Experts of a small language model: width 256.
Below are experts of layer 8 (counted from 0) of a mixture-of-experts language model. Rows are named router (the router's row for the expert), gate (a neuron's input weights, with its number), up (a neuron's input weights, with its number) and show model dimensions 0-255. Each number is 500 + 50 x the weight over its row's rms, rounded and kept within 0 to 999. Numbers have three digits each.
After each expert's rows: "mostly gets" lists some tokens that are sent to it at least half of the time; "gets" lists some tokens that make up at least twice as much of what it gets as of all text. This comes from a sample of Wikipedia text that the model never trained on. Tokens count by the router's weight.

# expert 38
router:516480580502499455508558544515463541534468464504452542562489595553426563484510439509557501523601481459547554446438493528542488572470494512557475479475536534366436501540470585600519506457514508569492537451399521515480432535462472539461480479470532512581487468511506515421622442500558551453552524566431410434463520532600484483450571536506467498479480471479567537481501433475484522575435512505373456581497481516524526532401422496551534445559471613519564470558490378487479545478484501472557479467444439464460536593522440503412574526529493484602556501492583479625521590576491562457542607456471480459485534544446476584413561546595416490500526430408552588467495610481554545524474493501511456536449511520487542539512449473493479498538486531469466527519513490408422497524612491
gate0:444533441449444439516465475521516489459596476532556576415382504505537516466552541516505460514504526523527519456474404548293472541495548393565538423579557552491514542520442438479568503466505523596449400532544584468499584575449478428512524514570446536509478557460500436580406579533517496442521551503415539543520454532564546518495409458474433437570515455496596579525548506500431566422552527481424541515473418503473476450530525453453543535446470504414474515502560442550494579479570565486454509510450472545499567452530531535552492455424507592478497569477486557470530460532485546503533462464588450430478404474376533424496518475459524516495522572502529563473455480550474420487448568358468489495557548537506496514571474524575457493528507460537423495471543510523531540550518505
up0:456527458483465410520450471431450418534497401476443528591587539456525559512544459456620526439539492561521427497551471546491462547427525495414517528490449457449489571535555552512562539481521488457494529500527528527511484408531559563486524489453374495494459539552593506504482518584524447494540559438552445483470510503503540566490523434459500557538424474412428468559439508513610460429506484487483469510414528609498485449502470505580398467463491550512546539438450451494610536395426515403481439498552473481593511570475514432495425512610489442585549458525447402503399451474453523523583510405505524514510398497569468648551494564501419416554505481507487511474530467581444542498506536517510508511565532599558537496541402544509544555502564532510519509499447557509455471491508495
mostly gets: " support", " help", " take", " Website", " get", " working"
gets: " to", " a", " all", "ing", " more", " place"

# expert 18
router:451521546461393554553521434458469461417548485523488425546405499437524533591438466422533432471445461555600577463472475374478487508425428507539504493490483571528443405551462510510515596574487530451522422512561499475452427438538504539427427475522471462473443620538483453519476478447408442496450513479530505558557487507476496493438554451590507590547540481558521505451464570561430485479489516456509528457648405422533445516514585563568403457522512598530447556466481604553472506522543491543579523486594504458410510546467560465510492488479479490492490528464492619586482520392436478455482575478495547538524499535532569479406437545463559544461456445426561536506497556489483545448497513564488516506461492480491488477548535565498503468510501490471511476597372508470514487403495554
gate0:476511480411415532463492541588492537531472542502531531443536463510523563445475522491513548444537576534522427408520461489454522579455486469572509476494592430406508519576484442529553585544510442514457506465425546513516465495512468526626532518613395423510403441592432467609543494444478489433507514410435497471445468416501550473499630597488509544535553527345523531449588528527527525495503481470539532490479485551434536497527553468497504502480491481551487489520512465564487498534458535502530471497515542497556467468464620437438475494496476522462493481591431461568471484475510512552470480563635530466522502453523580427534495471538549418538503572517418412541491515457483446483545449419495532581455512511466526530530526471547469383459512388468536425499509536635386421545490566
up0:513558518520509549590493496481491489473524413617548426403489442511524550558484499398479444453528475427571491490525550476509392527443568483532510466456497425550401455544523402492486530569561454518395510432528531427531505503561487535543501494469493527568509553496453525624474537533461558490549486461539556465427386472559591503497471596435559574449579578530436548482507513452521412506473523539521550496539522529486509454576552511494545474529432579421440438504466515508447462413498534378512523486479450479501551531492497528532487536443488516567505413523486529530503495531502460608464438531491461547416566460553522408445506505485542509503543502468537546471348538509378425455579629444426450511538543499471419542480542475528609540438514540525483567486552528534521431422526439
mostly gets: " including", " at", " of", " de", " within", " against"
gets: " of", " in", " for", " at", " on", " from"

# expert 3
router:506522508598595594556541517576472489432649631442486598478495464510559503405418487494543453545515536519446497531492431479449515550493491494436468467535503476525563531505484510466440434464562401526486566394476469567482470465508449469549518467488516467451460542525446546389541415423579540602530504526463498528550510493473466566539502509491461539497542473453502464501449513511522429482456459536566502524425532480615473492489444517567479457502439516517527472519624481511536487437464538546458503487502537470502575450449572584630432473568512502501469612540438477381514458369503530556495461532443431469557467503451463448524532500472529480559528517563496475564530484536448554486501401590554488515495521526487507437569517486529545436494506556625413500493624539426543391550549476
gate0:503438560560391464489559502500506512567532502493582569445494479530396482522479473525536416471557430539515492521512506514483508491497478498592601567475547523488482571325452546447490463493457468496515540525509532653505493412504496506459532577510421436491576454476460577498541466547476433505556431481550492511470474502459508549488534477474561402472493435522522505587433516540433496480497528466588488550471487474559464472500461457483459511462592596554504566553522517470481529517532521444505510587443589499489329451399550552531461540439547448592457515472450510473559570435419481509610555462529491408479478459485476536532525455534522529441499453456474471546468482521418439457540530507515447517586488436501553516450489553435403492473552596461534476569514581418572426641448522
up0:538590498574580518557510486477533472490445438544476423511453476492572598492568482438537439535437441458546498455439533469535453521502494510494430518552528564554476470548623399461574452590510456505456430424579410467404462424520555571479454521466552632517474466552514381499520522547517512607496623498531480423488488505510502511509499573509443530509572538474540565522612453485421536429437549462521500447549553601540488583510543542497449536552505480452457470418533452443513468524463426425595517465455585525488450488480460486493542502515421445499488443529562487630500494509458490459572524414536538510550515539512485564416421573483532482517457478491467562468485442458557499582467445537513497468455515540552522488495508415479583469459474511472578477412393462479473571434418524
mostly gets: " three", " four", " six", " 42", " five", " 12"
gets: " |", " 1", " 2", " 3", " 5", " 4"

# expert 14
router:481439503457442459579522496523595491501555516588519454497605488519463495434447459508612506410509604499522454445433430565464496494450435608497551460462475497483434443497379530515575570537399550502535473522510438525493427454525467536561485494508481597470492339518496474480510483557420487486454510501500336514556597452476550420432525462537478540563502489392492607524488554533566492505516497534420422521607432525558517418502465466514441510509473574455485481422527502424534551495510521497500460490538462555578527491633551471481459536471508534525490514608508558544450549569464408555538463444524538542459535479515484569525449495480463477491424496449559514482461538501487635538517535456445477569552443439478522557524514542502532544517508449487562426427622480480458491547493503
gate0:489448458436473543589576477499539490493464458538552362547465452401469577384513529445488450508422409479592506493458459459454591543483528547462458504442555497549463564513544469654508521400527541454501515415517486424518519501488577489455511475575573488520511458458502478467470522496529478516542432429533485506574434506470495520452401414553570529511564452535507505529587515523584515490553471407507528437500501500468487484427596537612505437510479460453448439545430523488463526489461490454521468496596580485439530500506512521410493578559586471440602577482504548584469581527451537446457539392537389496513483539473443596520446516466501531427442587461552477536436514594518487458517440478495513563549531455405587528464513475541515479495535530521574411562523495462561551507540488
up0:536519499552475466481471471481475453580447536505575507498488503551446497548429520443486562438543524493455558397474603505499530514574412504441506485569460576504500430534467526499595503649525400612467457470551497472539493464476499540573497597511485485460488534513578486436454508531483510479433657579526538495480468445554567413508593534493418577526508441431460504469561505534456570449431482542623388505490574546367413466460430444408470532440546534550540451486473542449451460511464576543529478500476473529498498545467471511461499484539514513508439496504480534521563479477534556496546491512462518459431506535462528466529492505392532564631604479457517588521471503548394473410568455572524519442490492512542550511491543512381488446515538449498535480437444413543532501460493406
mostly gets: " is", " was", " were", " also", " has", " had"
gets: " was", " is", " that", " were", " are", " also"

# expert 35
router:460519609487509499497444502542482511597459442483538412500482493417560540491451571485464467498519549527503427438487583598437546568578376493493521422557480499490421467526538574526430515551538526451467441446471431557562562565482448621540497555515524499539427529470554488524498482534448473519529595518493570488489420504534541545555425519504585511522481364529548427542448519485491546415517493591513510549493592417478453483485565456480558462550552525490424566470468429472460503446510513518441566633533561509549420429521460453577509412450375451584484566562546468475530503478531514416463551544555461493488454569493472550538534532508580513542413575603484457529434455498556501504474457450523520369492449504526500482465446471511495515549367518542481502531536482428461454539464471
gate0:465533566541508522453454469433482460550552498533549495491549494567510495512565507505601407541559515465594561538490502579528475465497472461499419407513485410559499503502567482547516468539488482474468482450427427537462586485548489440516511467557515578497560447481546482419383539517520437510492543505449473526480513549623547532543518578497518635469411431489557587479506404543483498586455541454545568439523479478470578510473434584505410490539517525561476514480550575457471436548534557508474553480556574500426486555503534534450572448521485483540436536384562498490508473506474443449511405552517520382413439472455541440416444481484493523524403428496431548447540389438450443557537584450483475516482562520542543629544415418480483530450475530483554505568482498571467562445447452
up0:529546488555588458469478577507463555534561491564522446573397387656424486535517492491410511537594489506500433450431453442496558462529538562559533512471515528545530436467538566424511517525527506451507480542556507451508498523488486448496550491517504521448447567393363548503541456523464371495479542529495446543517469448513429410496586562487529515493517510594633495527534530565512473538463494565550504462619523531492500517514434451425608489408532461445505507532456407470433397533551515497489467502488480518475496455617519571438512501494495497553591454522484527481546476501479460474571414487529526471507459535554490552502484386580404550538450461475542517450424506467470420489533464495542556461571633542418498426496454472506465413553499485537464491552467456517584454493547433
mostly gets: "present", " ±%", " Nominated", " Synonyms", "2023", ")==="
gets: "\n", ")", " the", " ", ":", " in"

# expert 2
router:434517534540525515521567556522455504464446484412454374499410535494458449549456441447478452515480412469548498434554513428560506479474508486576545527502606537488525392532529458557447521510532459521493476454453491475496441447466510397468427477491527461579482536494529475418472467474449516398602558505471458495616530484485414593409476432552451516582491457559486535417485571529522472568500485435490461529564431515536497597546488488528393517462500491526483487382515471565479527436486505503488490531495506493459604498557523489395537489532492532516564492475575616631498494494477500491453550396522479500469488577562532577473488579547479469461522487445469513598508547462562513453498557603559521470519487470492520480441497585575482396537521477482572489474364455382463560393478543
gate0:507476507539505531565490440424518524420451418563486529474502463441424513455468497479493481575529501475535514337522516499498563548470477538548415520536518503543503518387551470460434458518532512461507552562444579527397495526549617440500531523438458535476469537515485521463467504461466509552587474447508515357519567590562478425498456531483401529490407620521477452413555475543524429547477478497468433547518520467531539454488466523533488641534578524448602463434521552536583524446517416493522502453551522590497410453424544522415438434526527492546550550592508513481574474523541494470577472425520498428526536380512468569408542425431554572588545444460528543464477476560476469470564434520473454545422569509522464465458485542550494515508484557598536500534465523459472490507534579
up0:529448447526380513495488513482470505536527525538479492479517549560533548428618494561553436476434462502532465603520518503526433431560553498467469556550492503505460556512558508593648425470492478468508464446582566546517457501572552517552606442493509442482480433503472460517445430501469433536448507511526514583504478485485538452525487474503551500516509441432553534546516457520446485464539560530477444369481377581434476543521597473509548386441445441476502457495394421458425488577442622578614537609455494473608611555513555442536552494524503450453437564445474450496452522514517477539451536527559569514566466560493511479497424530581483397465434585528526442458539458428463508450491416504583495471531499493480492579569501469482468447501471538447515502501509426543463497518526455
mostly gets: " such", " against", " different", " small", " from", " along"
gets: " of", " in", " by", " with", " to", " for"

# expert 11
router:496489588518480540522467453514429487363541442484561484560395487569500494412365529479523478448508506454473435534485487492486531550424558497463592456492438409489457493473463561446531411583683489497451459508426469541495524521544414524496445443559540559508524483495449552531569504462490508609430507517439491532463513506474611475495477479446456496499591522507493564553509489385470548515490551481570559533473508493570423541488560468455493513476519401544466427411531511525587441483514474515502532618427468526494494458585509550584615567547472501537530548497562468525474475486490496453562460531457366567511500525519440409448476446624503582474524499543526535460486521592451572593502527530427519479521533493474418418513485522489537496488464557477410469530565488471514415493540500
gate0:510414509514374440475514536556421502546533503487600508508551506478602530485423468614482539561432508526497513451494531488453476513578513499413444520612497532584488482518547578535542497496397491430518576517605512501490467428439466522455548520509555519480473509500505399480505468523539386492547552537533497449481502454532499452489482543572473555530476502502582482535541505544538441450559413571448395497461467462508442513523566452455477580473459466509539487522460529449559608533475409503544409576531493546538451449483456454507621453532520461497457493443419378537480474510504403469539463473579495493493544562498402416491475488491468536466510493569434499448649431490617465586547456485570485557481465468497492492429591487453473484488488476422581517577520539491606474443499603
up0:498512492513527436557508503440431488421541495555482455485563487473483453527530498507430602456484533485509480512517498543544481499403488500471493497500501509548445479440507517590524521540481420561455474528515324639501563478400413527529427512549445523542483479472503477468537541595476472531395501567438543511497506554578406431513560626557549552582483497536449557508596515514536518553521476433504440584546468460403430507542451491409510505515520435482451452521530445494548519593536509489385482505569426564437522496549427593520549520484407482533512490545640532549418481462457494476514421463514451486539552507464449484552447493503535539554430493499556533500536421563517447584549478572539568520440495456485530497496510520536481439371547556394411567509425573451492541451464486
mostly gets: " there", "|---|---|---|---|---|", "|---|---|---|---|---|---|", " FW", "|---|---|---|---|", " Loss"
gets: "|", " |", " ", " (", " 1", ")"

# expert 15
router:558521444516556484559554464461461473391576490489440459530484544516421562454437511471433597405491553537406391535517534572485536563506520521450399492518490482543460537546481524524490454599545475553469391496495501560550474516497463494524464600486487452595458456496567491523462502555510588488478555506527502513471448533489512490578557518521551457471509515468493479486446496495415571439489430541510522482542518456484466485494413543552636478489464471489449457489612553476588460455461501460515571491505478472460541559518456447529514557499472504423529503458362474592480404433572423540514417526526439492478462434486571482457488452409561578539429533545516404531424421441517547567649413481463544426545546583425545499508504538533537475508521510478370543424570493526522473505505412
gate0:410516509526495493568418420444398586500526504497499454437536531449446587670537493482555423460486546431523490520445471583504558552510524485464444505564459419558442452496407466542504504541532531403493481491474467396521541520531462514577533503567513563526569472521421481542466478489488505459429560512438447482423481569574630488511447470512426483519492508590580502540494513387528500578529504526501445510592525557509479559570527565578542537531469484422488471443498402559481491557545525567550491571592503494464476437463468522503467445450516490468465376580533501479483427545426501443449462534489531428536539460431499436481513541610495523508421449439460455411510522476521446603547512463453533529506521470552462467469455516543542420547417555550536563532415499497501592487590555
up0:469510506557572487575606583418509472540556503568446533522568527572458419510602548366532608469561451485565480408457460560563570508382443523508524598476467437471474454511514452484447566437581552414525369521518475522501435503449497514513500508484533572561477526503427495533571497456486451507443518520516377456486463503526454558477549470429549486519508578553490586466595509440486518504430503420479542527566497465506402458552544509459491526504537554548583366510465406534481507505463507528487466461634413485451428460433508430492475609452502647511523442394489536441522534556504497466445516449467509530492521435425493510476488513516542456547494496465533437416541568484542513511489518568479477506546572513554518437475448542515481417484522508492581503480458497447548537524519532
mostly gets: "See", "V", "S", "Z", "W", "OR"
gets: " |", "S", "N", "W", "P", "R"

# expert 24
router:491493496427554417519456522559543500578457525556484497523491533530488475532490562505504520481464447597525538534490534488495534523504426526507527489568537501507564479524561451569558497413527551460484438403499426462452511508485452501467454519545523537442443549444540435588547546467545506483494583550489511562599539450436407463605463447586489643463535525488495484449504534426503469418544467505452529531511523536455476482573509448353467553459488482564513416514533518500417460599413438559431563535541538484463478595387455522509439539606479454533433560450603570523409407474506512460475526503502543566477529520501503368551465503541519523565471567537463540480439471447456498495510438485435536506492613563519420444497448597420642538528513467510499619468476475554503548470469519
gate0:458483496467571486547487470513582567502534489551616567548445465502572476416487478541495518522527485438526477490542598606491515466490441448503535462462501411448509520520512509423492492494476463491448533489557475463483533389511474533496621549520502465511458585422452557467440573508431495403503547540602491387502488444521439597456429447472481533434488587556414475530500511443531507505579412535523501463464548459534419473511411514463534480499550523558473542427577315503446514540432564497471487555501545394481524461526471575596468556522619569546512368544457556515438523483491485503506521519512474479448571442463494533431511464385555577496438491437479499457594477550472479572589459500566482626525452525501507431545534497543561490519494488488584474439478496519535476508454541
up0:478524472514515503493507480517505567553495412510506552617524511471548460512446537536464487484508507497493439559522511492497521484507504473577600486498535430505539545505556530422506512454513503473443457474517397536461527429519493547536608444391564456543471534454461515486461505475527500459409473589611418498525528402539407515490380525532528551455459543588396489473419501521552575521596436551457480481365514371513418489508416483464558567520590419498508527436500471498458565556503437468550533466539477489479464499512526452602492574614548535547540406496548484512469447515528450529636470550501555549445531407467491482482557506355533534545461514526497458477498464457448488484571418556542462471510477526536401453469524601564506449569551480590482540542491513500521454389470545
mostly gets: " and", " or", " &", "=", "\",", " et"
gets: " and", ",", ":", " or", "-", ";"

# expert 32
router:502527563565489529511551495529466570469526483524522433540423576351571470466539598461561557542538638552522585425449535440409551515457491440467589438487396450410569471507530511535562429454531508472508424533477391518507552565536527502542461562461425535516493447455481443556459565518540595547492531482540532501433528465422452567509527494467548478551524496454523506468555524445517564470442563454521475545552514499535491462541492595559616457537503481604584491521526387462588418510516470524510484549542504504566544524432457517599508410538480461456614537483616488500489535555482478458519450539534454519492464518521430479498450567475526425473459504557513443549456492452515459531422485528455481507417507519604483460559555543517443545498574501418519481409485459392558547456500539
gate0:579457515522586515524500541528505542598537494480548437446509428490536497505541496503563480533421587498574543442482429417554498476598405514490439461537471476536605522560590527518506499337507424459551551516523515544441398472494546502584536494471516518539506503538566599493465493442521553561470449534383545540514541473553393488445508411480489525475456572416472467493468510496520504427461394519528567506467530427612541476485374501508475474589499554563528522466518536497485449437483489449540535486515453439467534414529421457576390473443549624546461489481396587452488559447504579566462490442481512518499393574537501478503443546423584514557570531478473443558538573442526524503436530486501490465445468490470563530505506539430453488538512409562473435547538465488509468517475529
up0:561511463518564558562593495532496500482433489447554454470488535472585489392508534432493489415503507456567476544510482509427453533443495517544575526486459453523488541480486532460579467492501512509575432535405509465480470503584527513564479421535511535549539518525549554520557535508434587646480525407417510551475396478521430527470570431483478441539520599461443412513445472477479568460585483488558475479567461459556472488535424484510469451520417473559553492445415549523457469438448541498574395520411427473589543470485481509532539458404510534490546506440439543452549469497580582495451535517436484462479483427487472472531414591551573474541516545528411466628513435524557590458513399520522449548563506593521562531514571495438486566462610443510485406486545552521434501477452499
mostly gets: "Personal", "|---|---|---|", " Born", " Website", "=", " Coordinates"
gets: "\n", "-", "==", "|", "===", " \""

# expert 26
router:520516528441462544527429517416482514474437505477495548487644497504561484449424482558451543482416455524451517583501583484478453460477422477487447517489544493490504426503490537534495551519421442572507444432613541444460487495494439558447477424491456487506427438477498440503540559599517467550487493490513491539529547439406489479580459507535515440440526483555550447440516506494548466458499560548459534422519470476425420554503534532484346524465459473583459441472509600509593502472528433464550543510459521502411422429378478502569483537604493482573510496467513531451459442432534545528424521568466519476591417430492530485482472488535431565480394401463634540420564422484462440431495522497480500517505547444475413477485573467495529596485455447542505579487452533569547400520481566
gate0:509497578530593368536469456487536464468570471507518535541390513421474501476455437461518579477539618506555502500469490470515482524405475513619445538515378420474528566546437518504461457522411499509559524443533487558493409539474537435456527541541443500629523544489526591547470441528497563564454444424477510599536431540560484506473516489446460479524461474457434511339476545532590487433576492493522645467505563373456389601466455501510492553526480538598408481480478491540527549503588454469431482492571504444528524481478518479491515592490448464456522431462479475476528441487519503516573517492489536457451506558463488578553555525510486471474486468476451421524503578530563555519592501516504504549466562478523425532457480573546424480592549513512450554429459442459533524522484465
up0:541458466560562437542469491496563430553591493480505544589497495465451500490632503588470545470509584544561603504557476466508571535527497555593372482601488470527378484494465516498439457466472560500434551504616491520433428444513487414418429457545423411559518524536497525476519465431467472535496456451485533473528527417436585483539473428534470515430490499439526527519515528502504547540485572491400415467513656512543482524481492410469479495466542496524494471611524500504554589440520534504520530571493485403478508500537522496582474426600540520475546558481507481518443453555461499459563594524509499385505514538460483504444497579543476486505395525449481499484466440510594474452444409540505512479405454462483540581503438421501433472508514467410536586572495455513509525478535586
mostly gets: " Jr", "esh", "ı", "č", "gh", "anth"
gets: ",", " (", " |", "-", "b", "al"

# expert 0
router:547455535502562556492514501624423542516488524402505489569501379522532440592493552566493534495421508533448490498501413530470432467533423530602644464487574475525538494548566475533505503392500477515463577501506518414560576520434560508459449391537496520576439504495487509468597494445545450466577419631461497490567509512513463539423509459454444397548497514531521526534485458563503492476451497547578534488461544533496533456480538465534462478521494474489509549528523465468465486552477532492410539475489445440527546591483408473542562609434562524505553550469480549527570557575466483443517440505550451516481557531435470495457533521488443464466468553460535494611509458468593504458537526552593575541488465620586451501497554497591479442502558481570563426524402529430527475605522442
gate0:650450454473506374540491515561517557518512441504507456520404449531556507490502449510536500491451481522455584488485462572493435474479465447530429502494477524550421541486571464469527531486403524598505468502489495443563458502526418536432614504412576521430442558493416470413516482617401485467525480493541455562501601557470565560430556512500425504596436499505579580506476461514513517594580534646448501495473453539424547446513542559538456457416488532536498577429527590447504537563526450489493463485495519523538518514509525504442509431468454427482487418587477518409535470540531420503508505475530543566483487486458600533544486573494516554561506474507519456624495590538439493456552496449362531452531464514427467547444474507501460445476464473519508460540447508490540473471621476
up0:463534536441474488445525572568423624498482481529456431566465501516480516537496442517593423539530465513479534474407549382502392483567423550489554534513459559545516482475541623590479476429403555537555628517399534489519537526506436507462527456485501469507523484442480513494496428490400462508484601570480467515500543537558465539539523613462448448564402568463545530522357404548565445468465577573453484440470522479504528505446514534463513510382416497546502480465495560516463557564552474544487500495442479496497524518522538524517619448500359511493532439513496501457511490509468425482556530513536541453513463460561501599504576548482476515462482543560427466522461530511547485494545456426465517442480479537450511491552411480526527517551468405624532551499418459459501560463606479
mostly gets: " his", " their", " her", " him", " its", " the"
gets: " the", "'s", " his", " their", " her", " its"

# expert 7
router:543567500555570604468493479544447490492596520536452444475488414559539549459473516590425447501443491576542472580351532410488520415476491533413509492509566464521504414451461517451563440502522511513527531592519519598480510498430440497455521505564557566503460478473400523602525542483533455567622608577513568522478501575454459435492489444447386484490552424375446452493513530460565460414494474528521506474412488495561467613540542500497551485520477504474461551455564573559496439478521478559458536538510441505582488506476467518505358518519501485479439470531483510512510484435534475499463560548534418475611500555411441514507524552504585524518503524534501479590474485482500556538473476533487535385511470512479478537591420494552544503487446422581437529496537419560496413551537511
gate0:436531448492460483490421556401475553443445497557424563529506473461488500563548567484535595583492506539495429457532492520447549490412455459565493452508449489467479453434546554582385413488468492504510519503481511549454542633523475457453601588498449490549470509427503504560545481467526431461479458530478507504503558475554534554587497556513558486557522533579536502484527464512514486513529544424502529528501555545498573487496520534491493502384507490413437535516513591448388554503490408526473543513481497492445486510617582594470463496460430513510543498492512502484538415451512370507547495492494508516457489537487616467498577536562569539463333456519591494576605386399488403556507448458517506390568514471547408470538443515481494552573506385487506510469460503539507451487545517
up0:473410498587501503503528383484522483383524482502459488575511563422473430489441491479534452423514513474493419479500483498538505509527567546594597487413480457460414474488506506428530590470572488566475492498434514484529528436466453538601464483537482457581575592550565481473519546451434546529478501461523457563522455512583550455463488499552438528463526566407492453469462512582550573452496492575548488511525388497478513484479483505520598375552481505563548536473524570504549470459485486514458537429506479564437533492563506434509505508512551424474544543536585578436394552493430558572492554555463434568502477510546520450483447562454463490562492560487511562396445444551408549537470604496492497500489542539326481519534483565488482510469508460619404551592501468471438481500419467
mostly gets: "′", " −", " Preceded", " Votes", " ×;", " MPC"
gets: " |", " ", "-", " 0", "–", " +"

# expert 6
router:501520510588445502447500576493482455484519509538537572545589537484593533481504559477504389564489480491536442617485419517489463524452410445499522463492546448535456572492418537554570477582515486556523510470523508485512478504493462496465540482496554617507481550466443609436489440469502441678476438572590498521441526471455559446569484489541495554584582465454381564447505470474566473552542548532556508514539416541569501480520542507494491536486463454537515460389559576485519475445470487544557533533452487536516550478443422502511565531502487431555456527457530463449450449458597511503548485525407508522568449559561439510458447497566501450413565554547488531512526453485426616441440464518535499381490511527606542441475535528434396499466455545504421423595468438418504462527466500
gate0:492520459490545471511515491500524575548468488510446467454458471506318417499580517421555528559501485499482603441499407457522459484449531587565513527493484553499595509467510576483478562491438437546608529485469559538466490559448405521450538444474547571457386409435545544500509467572517529558452523566595538553477521498556522462520533487512481506494471533508499591470493501529490447374493527436518528452558505410467604530492504448494565493577520437522532529660508487497504512514512354560519545540373590537517414555543560451531526453449487519512519443463443563402471487499452474536493565492452423552467457557442494608506515545414432488457507532504543415548529503426533505474546488482505444487534585447455427580465549519529415509461459461525489443453448578467490523547516502
up0:544484508420536606536536412487558629470492462544513481414466499448498487491457514386442518564420507483488494483372568457632488543436541367549607508459430529522507481474519477387555568443474548485529547568502576516463455537482376564449516495499457532571525534383524532413491419531538534500473461500509501494482470588497561424484577489547537514497577511498476489454569485546424462515569445431479563466444515380539448474507543514492516518467520537510419483517550425481500461518430440437544490602476501437481466512564552499558505446527418585420594526564497521490516538455455532395516506527454436584538470555496432484508451540571581599502514512527501517488479492504575561529497472532570524499467409514479490526500542473473560478439502539541443413537494603491438546485532458
mostly gets: " ", " ×;", " ITA", " ENG", " JPL", " —;"
gets: " |", " ", " (", "|", " -", " —"

# expert 19
router:562545421432560490401477448549466540479560480489486490472510572486578458519542529464475513560498461507475636487513609606521478436544528458418491513482443432562481568492534550560600523448534534515500464492553431468582429518488592559554519509532479439501482527400525547594433548540463632473512487481436603523510421531460470532470471528482554487594504484429545418514529561431520487457471483397520509449401504452478571500595460492498565451487500537479574411522524457478488483538460408523480461524512548446500416478494467512550449497581449497459538558542482399495523554416414586447485525482494502517541566554452454445587526417476518537422453441559434611459481504563504391536478525489524433507510545472570465457521532496524472476470454512536507564524443511449436607610549527
gate0:609391510482483582404531560472502466395586471411520489495507584434505508529483558532513492559490487506501459470518471511517600571420517586549546463495615494495526500534497516445512513441423597474600501512435501444463416459482449494394597488542410479424368464543578537507441579553443561565516520506479541579494478477520505494461569551564584512485532471507503492483515492464473469476515461524499586474507445461458432516491414522386487510493481447458476503540479410462513431551474469509425481488533496584490473470396476454530581504421523462512475526534583510498572558515531510540591520438494469476533566488527462548573507555498543456460415506429573590486459495466441492568452441391509480551492554493403495525468644516573585515570568501464448471429499471470502498543472586
up0:503537489497509435529524499427507536490467568478456494564394456514440583470631465405530532534426598476586486421460538432490406351512517531604512501518519419491468527475456386478579470508650460540467470492475506457419459531463569499471438503494546580631569480423529463553493523503578508452522511503591528516486488504533474520537511531427487535502553472453572546549468442479557504500486512559598469522501479478404511550436431464523541516489527450514555506547532465583453514422469533497534528400412399509392540448520525513473440534504530470508506378486559556539434541520519542520516474542554426501513454559477463450482543415545480554532531496498515519484484529519445474467512421506526558512546481563574507489414511487543484416422542486681480447480448522488520567529544439
mostly gets: " However", "present", "{", " “", "\\", " But"
gets: "\n", ",", "–", "-", " \"", " "

# expert 25
router:463551475473477493498526604614550512509512584508464509562433459461556596541463455472427435506505477474516504457524609429476490502432462513547544478628498487495520451468469528544457505515485517473429454466481530492589557558577528454484451461467624499434543488625495448508509523505420551496584577499490512463559503545597507494411515459570453560494517529406517542410503491562573473488496525464500419547514479449558511515479600500559480494513459476494489427535486499510449554418485527519473550500626529508432472457510531537495495455564508454475395445448528551480501451410537596531521519509481439362491596544597646494511563473396523525463517504478467520537480495460485521620492550536527475535481539499512483488481490554558539463520424465557546590525322551465474478483392482
gate0:503528562475518516497566452510515456412505527530483513513473525485528448532406531381523452482536434444533549485555520437499562439523502560442557545457483561522568578530437391505481490602431503485467502493477589444508487464545509476433457550490507437477413455582501499578548550529471521539542469546522487461514526414643480463449499439491500497521405539430473566475518584579428510514593534403552470426492576426639420482501475475546532441442516425439521510444476534475585532450493469519577514579520430466555499506610519513554515520522518509602449458501465511554592484526546417572526509468491511490450503489441517509483467543540419461324533459476478466568469549487466522507491488540504401427482550401522555486468488577486524426541583490563412519534474532449583481417523572
up0:504526624577533548524433497454474513536483570550555509436482455558473548425510409487402537541500545515528410521493412547512523588512476520539409404519554471467450511516472516514414530436531443475543535544511480522509423431443411530526485481382525529540537504544459487529488400476483422457513488419423549433507459445375413608589514612529509467534504512519531486568563461489490503539556412550613468573523548600500546545535540510459559557467451482470441607508518453578434409550519566444491449404501543426486452536536452538470482523536511511486451542579530638459424530519431580468461508542536414533522474480430464520622500468469565529488478528536414537522515485492529547442528494434442559471525493525519478516539472468489378589532441512456511515514515492494458473501488516
mostly gets: "In", " when", " After", " because", "On", " During"
gets: " in", " of", " with", " the", " for", " In"